Experts of a small language model.
Experts: 64 dReLU neurons an expert, 3 picks a token.
Below are experts of layer 2 (counted from 0) of a mixture-of-experts language model. Rows are named router (the router's row for the expert), gate (a neuron's input weights, with its number), up (a neuron's input weights, with its number) and show model dimensions 0-95. Each number is 128 + 32 x the weight over its row's rms, rounded and kept within 0 to 255.
Before each expert's rows: "comes after" lists some tokens at least twice as common just before its tokens as in all text. This comes from a sample of Wikipedia text that the model never trained on. Tokens count by the router's weight.

# expert 13
comes after: " | ", " ", "1", ".", ", ", "–"
router [121 170  85 153  81 159 130 199 120 128 118 137  75 177  55 138 123 121 173  76  93 136 109 111 154 106 113 116 177 110 155 142 149 128 167 161 193 156 160 157 107 175 175 151 121  86 128 109 149 109  99 141 133 124 117  72  93 123 131 151 115 113 112  67 146 124 101 128 204 100 107 108 163 188 120 156 163 129 133 125  88 169 183 150 124 123  99  71 127 111 150  80 133 182 160  98]
gate0 [117 125 121  74 134 117 133 164 106 202 145 191 142  82 114 123 107 161 140 117 119 162 167 198 117  92 112 123 153 148 158  52 133 100 166 132 146 174  72 124 119 162  70 185 133 126 183 209  97 107  89 121 103 145 113 159  76  96 113  98 160 121 185 110 100 171 153 163 157 144 118  91 115 118 171 106 147 112  96 116 131  88 157 118 104 134 142 152  93 145 104 131 122 118 106 195]
up0 [ 90 168 104 127  80  89 103 142 150 209 135 168 121 162 129 132 116 152 152  93 182 142 111 121 118 147 150  94 171 211 156  96 172 109 159 189 147 112  89 121 133 142 125 164 150  81 156 166  71  92 114  69 108 145 105 157  94  74 125 116 157 148 151  91 115 169 143 135 147 165 156  94  95 101 178  63 153 142  83 167 112 107 128 119 129 123 134 152  96  85 124 150  90 107 116 180]
gate1 [ 96 138 167 109 126 143 208 141 180 136  80 127 137 124 144 165  59 106 142 138 161 106  98 154  75 109 153  99 103 161  88 153 188 152 143 119 141 198 144 105  95 138 181 132 131  88 184  99 112 151 206 116 155  94 109 127 139 111  94 193 147 136 152 126 123 183 147 111 131 116 121 108 171 158 140 138 129 113 158 141  87 112 121 137 130 177 205 165 100 107 105 190 109 103  94 145]
up1 [ 76 124 132 133 105 143 210  99 197 123  87 132 160 121 121 175  99 155 152 143 178  88  93  98  72 109 138  92 119 178  87 116 182 122 145 116 185 165 126  99 125 107 156 134 133  96 141 139 131  82 156 164 117  93 127 141 103 120  97 207 159 142 108 146 134 173 127 122 138 148 131 127 180 136 138  97 106 126 167 100 118 138 113 131 103 196 191 157  45 154 149 185 125  97 118 108]
gate2 [ 96 127  84 100 123 156 114 186 196  80 165 149 121 125 133 113 103 188 153  56  75 125 112  80  61 104 136 132 142 113 174 107  92 120  97 111  76 107 152 156 115 150 132 113  92 142 189 142 105 111 131 133 142  96 122 138 114 150 172  68 138  76  81  82 122 110 121 121 108  87 146 147 152 133 132 114 111 127  78 136 117 121  40  94 136 197 134 135 107 109 110  93 113 192 103 110]
up2 [125 162 126  73 127 130  83 169 171  81 156 113 159  43 145  98  99 172 112  90  94 108 119 120 100 105 121 122 160 122 181 128  82  97  94  99 132 113 130 167 111 164  88  76 103 143 196 150 103 140 119 117 138 125 117 113 150 138 160 120 109 100  85  36 130  41 145 161 178 126 122 140 179  83 139 146 159  94  81 130 113 167  84 123 123 179 114 115 143 164 154 113 104 147 142 125]
gate3 [133 170  90 193  68 119 156 122  98  96 107  98 152 114 156 153 106 167  75  91 167 149  97 139 118 185 151 122  65  86 139 128  98 147  96 120 117  97  94 132 180 191 164 154 122 160  78 137  75 119  61 115 142  79 150 166 142 147 128 118 116 116  60 161 118 118 111 168 166 140 163 119 152 174 157 121 126 141  88 132 157 166 140 117 123 124  86 150 157 203 147 126  73 126 165 128]
up3 [155 181 137 120 126 107 200 164 108 118 108  31 122  96 165 149 155 181  84 124 164 109 151  65 159 130 147 109 112 103 156  78  74 130 112 124 149 131  96 135 158 161 147 140 149 129 119 152  62 167  91  91 149  79 146 149 169 107 120  86 107 119  89 152 120 121 129 141 127 169 128 147 207 100 156  84 113 126  92  88 131 104 120  90 121 150  84 123 167 140 173 105  86 147 188 142]
gate4 [142 136 154 154  91 102 123 176 131 109  78  97 139 114 124 134 119 177 124  96 152 126 117 111  98 130 113 103 133 121  68 183 157 115  96 135  97  58  78 123 126 150  81 158 174 126 114 132 168 120 135 117 137 183 142  97 131  87 116 143 109 146 121 128 142 113 204 126  73  97  60 116 187 133 188  83  78 121  68 136 146  86 128 184 130 110  50 189 110 176 156 117 129 120 133 152]
up4 [159 165 172 137 134  90  93 145 116 134 100 112 169  68 127 127 133 202  71 126 109 110 112 129  81  98 112  85 162 128  90 136 153 113 126 133 109  98  94 180 129 203  71 128 164 113  85 166 170 151 137  66 112 165 114 121 116  95 107 145 134 168 123 112 177 102 199 150 133 106  74 136 152 166 161  90  65 117  92 105 103 145 138 135 109  92  98 123 161 174 134  81 126 177 165 118]
gate5 [141 156 112 149 137 144 176 121 146  99  87 117 118 120 132 126 105 118 188 151 149 134 129 178  55 123 105 198 149 139  69 109 182 114 148 103 109  91  98 108 224 102  90 164 159 148 107 126 173  99 162 131 154 181 159 124 129 132 115 101 108  77 122 119 112 141  95 122 167 111 176 160 191  80 170 138 125 120 162 123 161 134  95 144  79 155  83 112  97 115 134 154  46 153 124 105]
up5 [155 161 125 127 119 140 214 109 111  83  63 108 129 175 127 126 123 120 177 108 141 168 118 181 107 119 138 164 146 185  66 127 174 107 154 138 118  82  93 106 177 136  76 148 143 107 104 127 161  96 142 120 142 128 182 129 137 122  92 150  94  61  89 108  65 136  85 134 111 101 179 133 176  94 195 158 174 137 144 127 156 115 124 156 123 126 123  72 131  75 152 152 100 173 155 145]
gate6 [ 92 136 136 163 144 119 171 131 175 208 128 104 119 136 161 121 157 140 117 138 179 123  98  98 145 118 141 109 111  97 160 123 175 159 154 148 113 155  79 134  98 138 121  91 130 150  53  90  67  90 172  97 136 113 129 201 145  99 142 154 146  91 147  63 101 152 127 140 177 136 110 111 107  73  93 140 153 119  89  91 154 125 133  70 170 110 116 135  99  56  92  77 102 170 154  82]
up6 [107 112 135 159 115 113 146 182 169 193 157 131 111 103 175 148 163 155 108 117 168 114 104 122 151  88 109 100 168 164 138 110 159 171 123 131 110  94 103  92 115 113 104 146 128 144  77 173  98  88 177 122 169 133 137 215 150 148 100 153 157 121 122  58 144 161 127 113 132 129 100 112 120  62 112 125 128  94  88  94 160 122 112  65 156 155 101 174  58  86  94  90 139 152 117  54]
gate7 [153 150 112 160 142 115 167 131 132 190 124  94 189  83 127 167 154  95 172 144 141  92 165 151  90 114 138  91 173 148 178  36 154 189 106 111 162 132 158 159 188 170 115 132 127 144 130 114 151 149 102 154 145 161 147  94 184 175 117 163 162 140 168 116 102 130 155  99  77  97 127 112 163 143  95 124  77 143 130 126 173 142 139 141 113 161  69 147  63  93 152 169 126 130  92 150]
up7 [145 171 105 142 110 171 117 104 147 158  78 105 132  89 111 132 111 117 198 135 145  89 145 168 131 129 153 121 150 127 153  56 150 196 114 145 188 121 172 184 173 147 139 131 100 110 170  94 157 128 116 162 140 136 123  85 169 148  89 152 137 117 156 108  68 106 179 142  98  98 137  79 142 151  80 168  78 157 161 149 156 165 129 151 102 164  62 128  82 101 171 186 135 140  99  99]

# expert 12
comes after: "\n", "\n\n", ".", " |", ")", "=="
router [151  62 137 122 141 166 103  97 148  50 136 104 120 112 157 103 137 190 103  81  87 140 148 149 195  98 125 132 102 118 117  78  93  72 153 121  83 190 146 136 138 110 160 222  89 179  72 136 144 176 122 196 198  98 152 125 107 135 155 109 126 137 147 121 107 121  76 157 158 116 123 138 148 108  99 152 132 125 189 145 104 117 168 144 130 159 138 141 163 103 135 119  98 135 126 140]
gate0 [131 134 106 149  96 149 162 149 139  83 144 198 118 127 104 159 108  89 153 128 139 119 104  85 125 160 118 163 159 122 146 171 179  98  78 190 119 104 124 140 146 150  59 149 170 138  97 169  71 133 151 142 129  67 140 150 126 146 154 126 130  48 178 176 106  57  96 133 122 114 136 149 100 138 134  69 169 103 159 105 153 115 123 143 139 121  42 192 108  94  91 156 146 115 113 119]
up0 [112 131  69 107  74 151 193 112  96  89 130 179 124 146  86 149 112  87 115 133 148  98 126 101  85 119 137 151 175 129 139 165 178 147  74 211 125  91 146 159 178 139  72 145 159 115 119 170  99 143 128 137  96  84 122 147  91 115 144 114 155  60 174 187 131  86 176 138  98 172 117  97 143  78 130  99 143 138 154 103 147  98 135 131 132 177  55 179 133 136 109 135 128 151 134 108]
gate1 [ 84 153 170 146  81 135 154 179 104 130  80 114 141  85  82 165 126  89 133 107 149 137 153 143 139 148 171 140 142 162 105 135 110 131  78 125 181 133 144 175 159  91 133 132 198  99  97 170  98 143 198 111  96 166  87 118 180  62 152 164  69  40 165 110 172 120 166 162 139  81 158 163 152 184 119 117 167 110 123 130 144 124 110 133 156 140 117 113 127 122 152 109 108 103 141  91]
up1 [ 94 119 151 129  70 143 155 142 195 107  94  93 184  56 120 171 132 144 146 123 153 153 110 134 114 164 156 110 129 191 109 154  79 180 115 127 173 171 132 121 144  72 130  95 163 155  91 158 115 106 188 147 136 196  75 157 116  84 172 186  77 106 115  79 179 128 176 137 108 124 134 109 143 153 124 118 151  85 124 114 150 111  60 128 146 125  92 153 111 168 125 114  99  99 138 137]
gate2 [ 88 127 130  91 152 151 113 133  95 153 148  77 184 188 164 148  94 136  62  90  94 166 154 137 132 150 123  98 138 161 126  75 102  82 119 133 111 102 127 133 149 136  99 136  98 164 156 148 131 141 122  74 174 136 200 142 132 103 135 113 140  78 201 210 116 145 146  51 133 165 162 115 133  55 140  93 118 127 181 131 123 146 104 147  94 165 128 119 114 100 120 105  92  76 133  89]
up2 [134 160 167 111 139 158  88 135 113 163 189 132 142 178 158 155 121 124  85  92  90 151 123 116 116 148 103 115 142 136 132  70  96 116  97 134 156  96 131  99 132 150 113 158 100 121 158 165 101 107 144  90 158 134 183 184 163 153  84 127 189 108 188 183  79 128 105  78 138 140 138 127  86  98 108 108 132 150 195 116 127 162 102 121  59 188  92 109 104  84 138  98  58  71 119 107]
gate3 [154 196 112 142 104 107 111 148  70 123 125 175 128 144  61 117 133 185 132 121 170 108 143  92 109 141  93  95 114 144 145 167 112 108 100 154  87 134 130 103 135 106  64 147 158  78 183 167  90 110 122 148  68 151 167 114 158 105 133 154 123 152 109 137 121 120 135 102 114 138 121 170 164  78 167  72 162  71  82  56 187 108  82 132  87 153 154 183 140 124 166 170 141 142 128 149]
up3 [ 75 132 149 107  93 104 174 137 112 153 135 147  82 146  71 138 117 138 143 153 175 127 118 115  79 162 118 114 158 127 150 143 160 150  76 146 159  77  70  94 135 138 105 123 136  92 126 155  89 115  85 144 161 163  90 108 176 172 105 162 125  95 171 114  72 138 176  69 131 126 117  86 121 129 126  65 157  73  97 126 154 182 126  93  47 189 139 116  80 125 141 150 124 130 193 129]
gate4 [ 94  76  99 160 102 118 179 117 156  90  99 134 146 109 167 126  91 144 134 152 101  77 135 126 142 138  24 148 155 198 122 151 148 105 125 137 129 129  72 127 134 123 137 160 173 143  91 175 112  88 108 140 185 119 155 176 108 163 128 152 184 156 143 123 153 106 146 116 137 138 105 164 165 110 148 142  81 144  95 156 127  91 122 176  77 153 150 130 104 181  56 167  65 166 151 107]
up4 [117  88 128 176 103 123 155 157 118 125  79 133 134 103 160 162 114 132 136 149 116  61 146 123 117 161  64 126 123 180 109 196 204  78 114 168 123 141 107 137 116 128 117 134 211 141 121 143  90  78 109 125 153 142 122 136 145 122 103 174 186 183 146 123 157 154 124  95 144 138 113 168 154  76 167 146 121 179  83 141 156 159  88 173  90 136 138  94 127 190  68 133 114 185 146 143]
gate5 [164 172  92 178 119 126 122 100 108  80 101 213  59 154 128 100 209 110 130 125 137 123 130 132 135 128 123 124 139  67 101  97 119 134 120 140  95 118 106 105 130 134 135 109 143 129 123 141 154 125  86 130  87 145 179 165 143 145  85 130 146 151 137 209  89 164 156  66 144  59 146 163 117  64 196 112 179 147 146 125 156 156 107 151  56 154 125 108 113 156 100 134  94 136  96 121]
up5 [168 151 123 174 105 108 100 105  71 103 107 195 128 146 147 141 159 110 140  98 139 162 179 138  87 152  69 121 114  61  96 114 119 117 139 130 112 135  77 118 191 121  84 111 138 120 171 181 114 141  93 169  63 148 182 118 101 126 132 145 148 152 132 146  99 147 143  84 118  78 123 167 110  44 192 109 161 167 159 113 158 142 120 128  43 122 127 138 121 139  98 122 123 177 108 100]
gate6 [ 86 116 138 134 124 103 170  93  79  61  49 111 151 135 145 165 135 130 196  82 134 102 119 151 124 162 128 104 137 185 161 130 126 142 134 139 145 174 104  92 182  89 124 134 106 162 114 110 104 127 205 123 102 138  67 128 124 125 169 132 112 121 136 105 151 131 110 145 156 150 125 124 185 177  96 135 111 148  36  96 195 105 117  92 155 132  63 139  70 143 122  89 167 139 124 122]
up6 [107 132 109 103 129 165 169 125 114 143 123 149 162 117 152 154 162 108 137 105 125 115  85 119 134 167  95  99 100 150 142 145 124 162 108 174 155 117  78  81 186 100 125 117 127 146 114 155  88 131 177  88  85 157  44 125 122 132 159 173  98 109 111  83 205 146 112 143 124 167 110 111 201 186 115 130 137 104  38 109 195 130  87  94 154 136  61 126 103 175 124 109 137 142 151 148]
gate7 [135 131 119  35 132 120 115  92  87 145 134 125 132  91  98 168 170 180 160 146 184 162 129 151  99 160 145  63 134 172 106 120 150 126 105 123 135 158 174  67  93 150 133 113 122 137 144 126  76 135 117 129 114 147 159 159 159 134 147 160 154 161 156 102 155  75 165 151 176 204 109 103 161 162 199  70  93 176  98 147 194 135 174 156 123 159 105 136 127 147 106 125 141  96 143 145]
up7 [137 150 116  87 107 159  89  84 131 125 111 182 148 127 134 135 167 165 134 111 189 158  90 128  78 196 103  52 119 184  95 123 121 129 109 137 119 168 121  98 116 172 115  91 132 100 151 132 126 127 118 118 143 130 138 177 137 166 187 170 146 181 175  67 124  79 125  94 169 154 156  94  98 193 153  80 128 148 163 103 189  93 164 149 113 131  93 142 129 167 121 145 110  96 143  70]

# expert 10
comes after: "2", "1", " | ", "\n", " ", "–"
router [151 118 106 121 130 167 183 187 136 146 127 178 183 115 100 143 148  70 146 124 113 161  89  99 100  78 111 108 127 116 161 156 151 155  99 106 151 158 126  82 135 134 157 163 134 144  92 125 105 164 181 179 144  85 185  85 162 210  93  91  89 157 145 157 150 187 127 105 107  98  65  67 130 155 125 121 129 123 164 182  97  95 133 159 110 174 168  91 151 147 162 139 131 108 128 140]
gate0 [123 107 143 119 113 165 109 174  87 127 105  71 185 143  88 136 146 161 116 107 133  59 151  95 169 160 149 129 171 107 133 165 100 144  60 143 124 180 151 136 144 158  55 130 226 159 147  63 107 121 125 135 121 175 156 112 168 131 143 135 122 125 180 176 169 164 151  97 124  98 112 127  95 138 184  88 133 131 177  84 178 133 148 104 119 141 165 153 134 118 114  73 154 120 122 124]
up0 [154 121 143 132 145 145 127 175  93 128  82  90 150 125 114 118 132 156 127 131 134  73 183 144 157 186 149 158 123 164 104 110 141 129 114 108  76 154 133  91 181 131  49 155 164 154 158 105  96 137 173 138  97 138 140 114 127 126 119 140 125  95 163 182 121 170 145 126  67 134 142 184 112 189 177  92 153 174 156  72 160 131 138  84 111 191 163 170 162 132  83  77  90  80 110  91]
gate1 [120 124 134 142 101 152 126 123 153  95 175 130 132 153  87 169 127  92 152 130 152 134 127 147  56 164  69 161 112 168 158 125 133  49 119 105 123 177 149 116 148 155 118 100 149 155 163 119 109 131 136 124 182 179 116 138 104 135 132  86 153 135 121 129 149 128 196  87  61 118 161 101 130 140 159  95 176  65  32 111 174  95 140  86 153 137 109 104  91 117 120 173  93  77 164  88]
up1 [139 164 132 124 115 117 133 144 147 104 153 130 118 140  90 150  88 121 133 148 112 124 120 138  95 188  76 130  59 163 119 136 144  46 142 123  93 179 104  78 158 154 138 100 164 161 157 105 129 116 157  95 172 145 142 141 111 162 158  93 161 105 158 158 163 158 181  85  81 138 166 120 137 119 159  85 165  96  54 108 197  75 120  71 157 112 155  91 116 113  97 170  68 115 162 100]
gate2 [124 120 139 120  99  47 120  98 152 103 160  81 103 112  95 151  94 159 177 158 191 147 185 142 111 124 139 128 168 100  94 113 133 163  99 195 140 117 139 150 113 161 117 105 141  83 127 123 162 119 118 106 138 164  57 176 135  45  88 148 162 109 137 143 152 101 107 120 161  79 141 136 159 149  84  58 121  94  93  50 147 156 150 161 107 138 109 111 144 130 162 145  92 184 141 118]
up2 [109 127 158 186  72  65 150 142 118 136 108  80 136 116 140 127 162 132 121 148 143 101 135 180 111 109 127 126 124 173 110  96 103 117 119 136 140 176 105 150 140 103 113 119 122  81 154 144 143  91 131  91 120 158 103 162 120 111 144 134 212 129 171 161 142 155 150 111 139  93 114 187 155  83  89  82  85 111 124  49 215 149  84 108 138 112  95 129  73 175 168 140 126 215 139 126]
gate3 [129 142 148 165 141 111 192 121 164 173 125 131 123  89 141 130 135 125 123  90 145 100 162  50 130 125  86 121  92 100  71 136 172 143 134 142 160 161  84  91 126 120 131 150 101 156 160 141 153 105 154 117 179 176 150 104 168 130  95 148 116 126 117 106 155 189 159 141 157 163 161 125 136  91 116 130  58  79  95 145 132 115  84  83 129 216 188 139 112 168 108 213 103 133 172 119]
up3 [119 163 163 181 154  88 186 136 147 165 108 119 101 129 140 157 175 142 134  78 135 122 163  37 128 118 104 147  76  74  81 129 188 119 113 163 151 173  82 117 108  95 122 143 140 126 140  96 113 158 182  79 117 169 111  84 148 126 100 146 115 123 117 134 142 164 130 163 146 162 164 131 139 109  84 125  69  77 134 147 129 154  49 103 119 210 155 141 124 143  86 152 106 125 170 127]
gate4 [124 172 130 151 117 167 160  96 135 201 139 164  45 117 178 175 175 197 193 116 112 134  86 123  95  64 170 170 122  93 101  93 154 125 160 134 120 132 128  99 129 122  92 123 162  69  95 151 158 118 130 143  81 144 112 105 114 144 144 150 111 125 121 174 158 145 142  68 119 139 116 155 132 166 133  72 109  85 122 111 191 122  91 173  82 151  98 133 112 127 105 139  80 164  97 139]
up4 [140 197 134 158 124 163 177 115 151 189 135 170  53  94 185 148 178 173 163 124  87 125  92 132 118  66 138 192 159 121 136  82 156 102 175 137 127 138 115  86 132 147 117 112 179  69 127 174 125 110 134 166  66 111 114 126 130 168 171 147 120 131 112 153 183 141 154  86 103 161 106 148 129 157 142 119 120 105  99 113 186 111 114 138  80 175 127 137 109 134 127 161  87 145  72 133]
gate5 [102 113 188 141 128 111 110 159  84 141 163  99 149 156 119 179 166 141 132  75 173  85  89 154 178  94 124 150 126  96  82 162 119 112 139 169 147 146 121 114 132  71 118 107 198  73  98 125 104  92 107  76 116 119 118 130 156  73  99 143 155 129 175  83 164 144 114 163 124 163 183 160 104 133 113 117 128  90 140 105 179 121  86  87 110 196 149 115 122 169 136 164 100 170 111 201]
up5 [142 128 151 128 131 131 120 163 138 129 128 158 152 131 181 149 170 104 119  68 182 103 131 144 150 117 140 188 127  82 123 139 123 100 123 160 164 116  95 101 104  79 132 117 227  80 124 155 127  97 122 124  86  85 134 129 165 149  89 140 131 104 166 106 170 171 105 183 106 168 159 158 105  98 123 122 193 127 154 128 177  97 124  68 126 199 138 124 141 138 123 190 110  98  54 178]
gate6 [113 158 135 111 161 101 131 200 152 133 126 143 139 122 157 140 169  73  97 122 133 100 125 150 134 135 184 148 160 199 115 109 127  62 126 125 146 159 102 116 108  92 116 166  97 160 145 159 134 106 157 157  66 130 102 103 158 131 109 131 242 121 132 143 156 135 150 127  87 110 141 110 164 139 208 132 170 130 146 123 108 114  55  83  50 123  96 158 134 104 101 166 124 126 181 114]
up6 [116  95 137 109 171 106 121 199 142 160 122 205 143 111 141 144 199  82  91 110 153  69 129 112 148  97 127 169 169 157 113 171 127  73 130 118 164 141 105 119 136 109  96 142 141 181 144 130 132 111 100 138  91 103  88  95 127 148 130  93 220 149 156 133 141 113 132 142  45 128 147  88 193 126 166  90 174 113 132 161 102 129  95 138  62 167 116 144 149 111 107 148 112 155 177 123]
gate7 [141 119 131 155 144  80 101 151  65 137 162 163  97 134 139 161  69 124 117 182 140 175 168 154 112 166 111 183 160 145 129 106 186 121 165 128  69 100 128 189 104 137 148 136 139  90 172 162  95  86  89 107 141 150  88 120 118 121 156 134 108 176 166  93 133  90 185 144 129 115 166 133 109 150 121  85  69 148  95 165 222 164 129 161  62 119 102 118 106 139 138 163 138 131 153 134]
up7 [135  97 130 145 119  71  97 149  79 145 127 189 101 141 151 156  93 153 110 181  80 169 180 143 114 194 126 148 146 136 134 114 197 138 158 118 117 142 144 211 101 176 154 131 120  93 169 183  76 114 105 112 153 131  77  99 113 121 155 107  79 190 167 114 118 105 173 154 146  98 159 112 107 152 106  77  90 136 120 166 181 150 167 142  75 150 133 121 102 132 130 152 181 128 147 144]

# expert 2
comes after: " | ", "0", "1", "–", " ", "3"
router [160 135 128 109 162 103 101 108  64  79  97 143  82 158  84  56  68  92 197 176  96 121 115 149 186 100 120 112 123 134 141 113 111 117 147 109 149 157 163 151  67 173 141 170 137  44 123 113  94 186 143 132 101 139  92  97  97 131  95 118  77 171  86 141 137 111 154 139 177  71 115 144 122 177 103 130 127 147 163 141 112 181 127 140 148 110 120  75 136  94 143  91 143 131 132 122]
gate0 [204 118  68 145 119  89 119 139 101 188 174  93 111 109 101  86 154 170 107 176 223 135 142 130  88 134 134 152 168  84 111 169 147 150 121 159 156  65  82 123 147  85  94  99 149 152 151 137 147 123 166 140 134  96 162 139 148  94 114 125 194 134 120 158 102 175 117  96  67 131 134  78 141 149 116  81 146  99 136 125 189 133  81 117 102 140 128 123 123 121 116 153  76 143  95 168]
up0 [179 125 101 144 144  76 133 116 105 170 157 126  88 114 131  91 139 193 154 166 217  95 134 145 115 187 179 151 149 115 130 164 113 152  83 146 174  60  76  86 145 105 103  95 128 117 156 172 204 135 147 139 137 126 132 159  99 104 155  98 159 134 148 148 151 148 137 108  32 139 158  90 109 136 116 119 170 131 167  94 160  90 103 107 126 137 158 121 128  94 121 182 109 117  87 134]
gate1 [ 80 154 125 143 121  61 131  88 156 126 118 113 147  84 168 154 166 145  40 218 140  84 145 162  96  91 122 141 119 120  98 114  92 108 118 100 143 132 144 138 173 117 100 101 168 158 153 188 149 102 150 118 111 136 127 124 129  98 108 175 137 146 128 170 160 169 123  89  95 149 137 149 202 156 163 116 130  86  73 120 129 142 100  61 134 143 116 161  79 146 182 151 128 114 193 156]
up1 [101 151 114 113 143  60 119  40 121 152 105 129 150  70  92 169 156 152  96 201 108 151 139 166 129  93 118 142  96 143  56 104 109 168 101 143 126 131 172 117 136  96  50 122 149 129 183 158 176  83 160  83 143 103 150 113 118 109  98 117 147 127 143 163 114 133 142  90 144 161 133 143 144 104 136 136 110  84 149 122 124 196 128  83 144 108  98 138  96 105 196 147 135 111 204 114]
gate2 [156 147 146 104 119 150 160 155  88  99 119 104 196 117 152 175 135  83 156 119 132  70 133 104 146 194 118 184 143 156 131 132 118 107 149  98  97  89  78 147 162 158 161 156 153 172 158 147  80 163 127  99 135 140 109 113 171 143 107  82 107 158 168 111 130 123 153 134 169  74 136 179 138 157 135  80  64 158 143 173 212 134 114  66 121 122 116 137 127  85 126 185 118  83  91 105]
up2 [178 152 136 148 167 160 138 130 132 122  82  85 176 123 149 162 112 107 172 173  96 107 138 116 140 183 117 149 131 184 131 103 140 116 177 122  71  75  66 150 154 106 150 164 147 135 146 113  77 138 149  95 144  99 134 107 129 179  91  63 113 122 118 113  85 141 161 128 149  92 143 147 120 161  93 100  66 146 132 142 194 166 133  54 116  97 128 124 127  87 167 204 128  66 105 124]
gate3 [127 184  87  96  54 158 139 172 140 136 169 156  94 102 109 167 121  98 136 144 146 113 190 143 111 178 101 120 142 171  75 150 148 160 128 170 122 123 168 141 171 203 132 141 138 136 145 149 185 125  77 150 118 153 101 118 117  96 172 157 135 127 105 173  82 107  81  54 148 107 144 158 146 183 111 135 176 125 166  98 156  62 128 145 120 153 113 190 126 111 119 175 143 120 161 126]
up3 [111 195  90  97 123 148 119 174 126 105 111 126  94 104 102 123 170  77 123 176 105 133 181 108  74 136  84 122 138 168  67 156 184 179 160 199  84  96  98 115 144 178 123 183 115 144 160 133 151 109  93 180  91 135 106 145 136 114 128 137 111  80 133 166  70 139  79  79 104 158 149 134 147 167 119 111 124 137 141  89 157  77  86 120 122 145 127 191 139 138 129 170 162 133 166 104]
gate4 [136 103 108 142 133  81 160 160 146 152 220  81 139 122 117 180 149 162 111  80 157 134 120 143  99 121 135 118 138  98 139 123  90 154 114 185 126  96 124 111 160 127  82 123 150 140 143 155 163  32 125 114 143 165 144 154 176 137 181 124 138 114 157 112 136 166 137  79 149 122 139 126 154 153 187  81 167  93 147  75  99 120 135  83  85 180  93 192  94 168  93 160 118 141  94 176]
up4 [153 120 112 152 129 132 104 129 176 160 125 150 191 109 105 136 175 134 129 156 173 164 111 174  95 146  98  87 163 122 140  69 150 154  78 197  89  96 106 128 190 152 124 113 170 127 115 162 162  97 108 108 105 154 106 125 173 127 116  92 200  86 152 113 114 182 111 109 134 203 127 135 158 111 145  97 142  66 104 100 163 156 129  70  96 198  98 150 109 171 131 178 120 126 140 137]
gate5 [ 61 113  87  70 114 152 143 125 184 130 143  89 177 113 133 125 145 114 177 163 190  76 117  94 132 141 145 144 128 175 139 137 125 141 113 164  73 128 170 153 212 109 108 116 146 184 201 115 146 124 117 125 121 188  85 113 134  97 179 120  96 109 164 152 158 138 132 135  95 188 103 161 128 120 175  98 118 138  84 166 157  80 116  90 157 149 103 192  95 135 145 151 127  99 127 117]
up5 [ 97  70 120 108 130 136 160 137 153 107 145 142 199 109 141 155 145 133 112 158 181  55  71 133 159 106 162 156 121 206 101  97 154 148 102 169 140  95 179 149 171  91 111  90  95 148 189 129 103 135  91  69 127 167 142 127 107 143 154 115 125 107 165 123 159 188 100 141  72 166 196 186 127 136 147 126 148  96  72 108 145  93 108  84 110 127  98 154 148 141 134 151 144 138 161 120]
gate6 [107 148  84 151 152 163 117  99 142 105 103 189 169 104 109 173 149 175 139 113 170 162 204 136  85 129 180 150 153 137  89 128 146 169 108 184 130 151  89  96 119 120  38  80 117 153 161 120  80  94  84 120 135 161 132 111 128  97 138  99 153  97 139 107 104 153 176  77 122 125 116 142 185 125 134  66 119 163  81  63 164 116 149  76 139 153 123 146 121 146 104 110  82 149 142 143]
up6 [153 107  96 179 123 157 114 107 137  89  88 157 133 130 152 113 135 130 131 152 209 116 142 103  86 120 165 219 148 139 119 157 141 124 125 167 134 100  93  95 142  97  51 106 145 139 210 105 117 123  37 103  99 141 169 116 111 171 139 117  88 120 125 135  55 148 141  65 130 116  96  58 152 111  89 108 125 143  74 115  99 122 101 114 142 151 105 129 113 147  77 130 147 116 162 132]
gate7 [158 111 164 145 136 151 145 146  99 101 136 124 112 117  77 169 114 106 162 110 159 102 185 139  70 157 136 126 132 112  98 161 119 136 134 182 147 153 145  92 155 173  71  53 183 148 138 139 106 127  52  91 162 142 189 114 133 162 212 115  97 133 121 121 164 149 137  70 152 133  88 129  95 145  87 130  89  83 129 127 121 141 147 131 117 188 157 141  99 149  78 170 198 106 135 155]
up7 [127 124 138 158 138 121 157 152 125 107 112 117 130 136 102 155 111 167 155 116 136  99 170 156  43 147 134 157 158 119 125 156 118 144 159 200 126 163  69  85 157 161  72  42 177 123 179 116 137  72  89  72 132 160 163 136 131 143 169 115  94 119 113 138 136 199 173  75 137 166  86 121 102 100  83 175  90  80 110 128 133 131 135 158 132 161 128 163  90 140 134 157 150  74 128 147]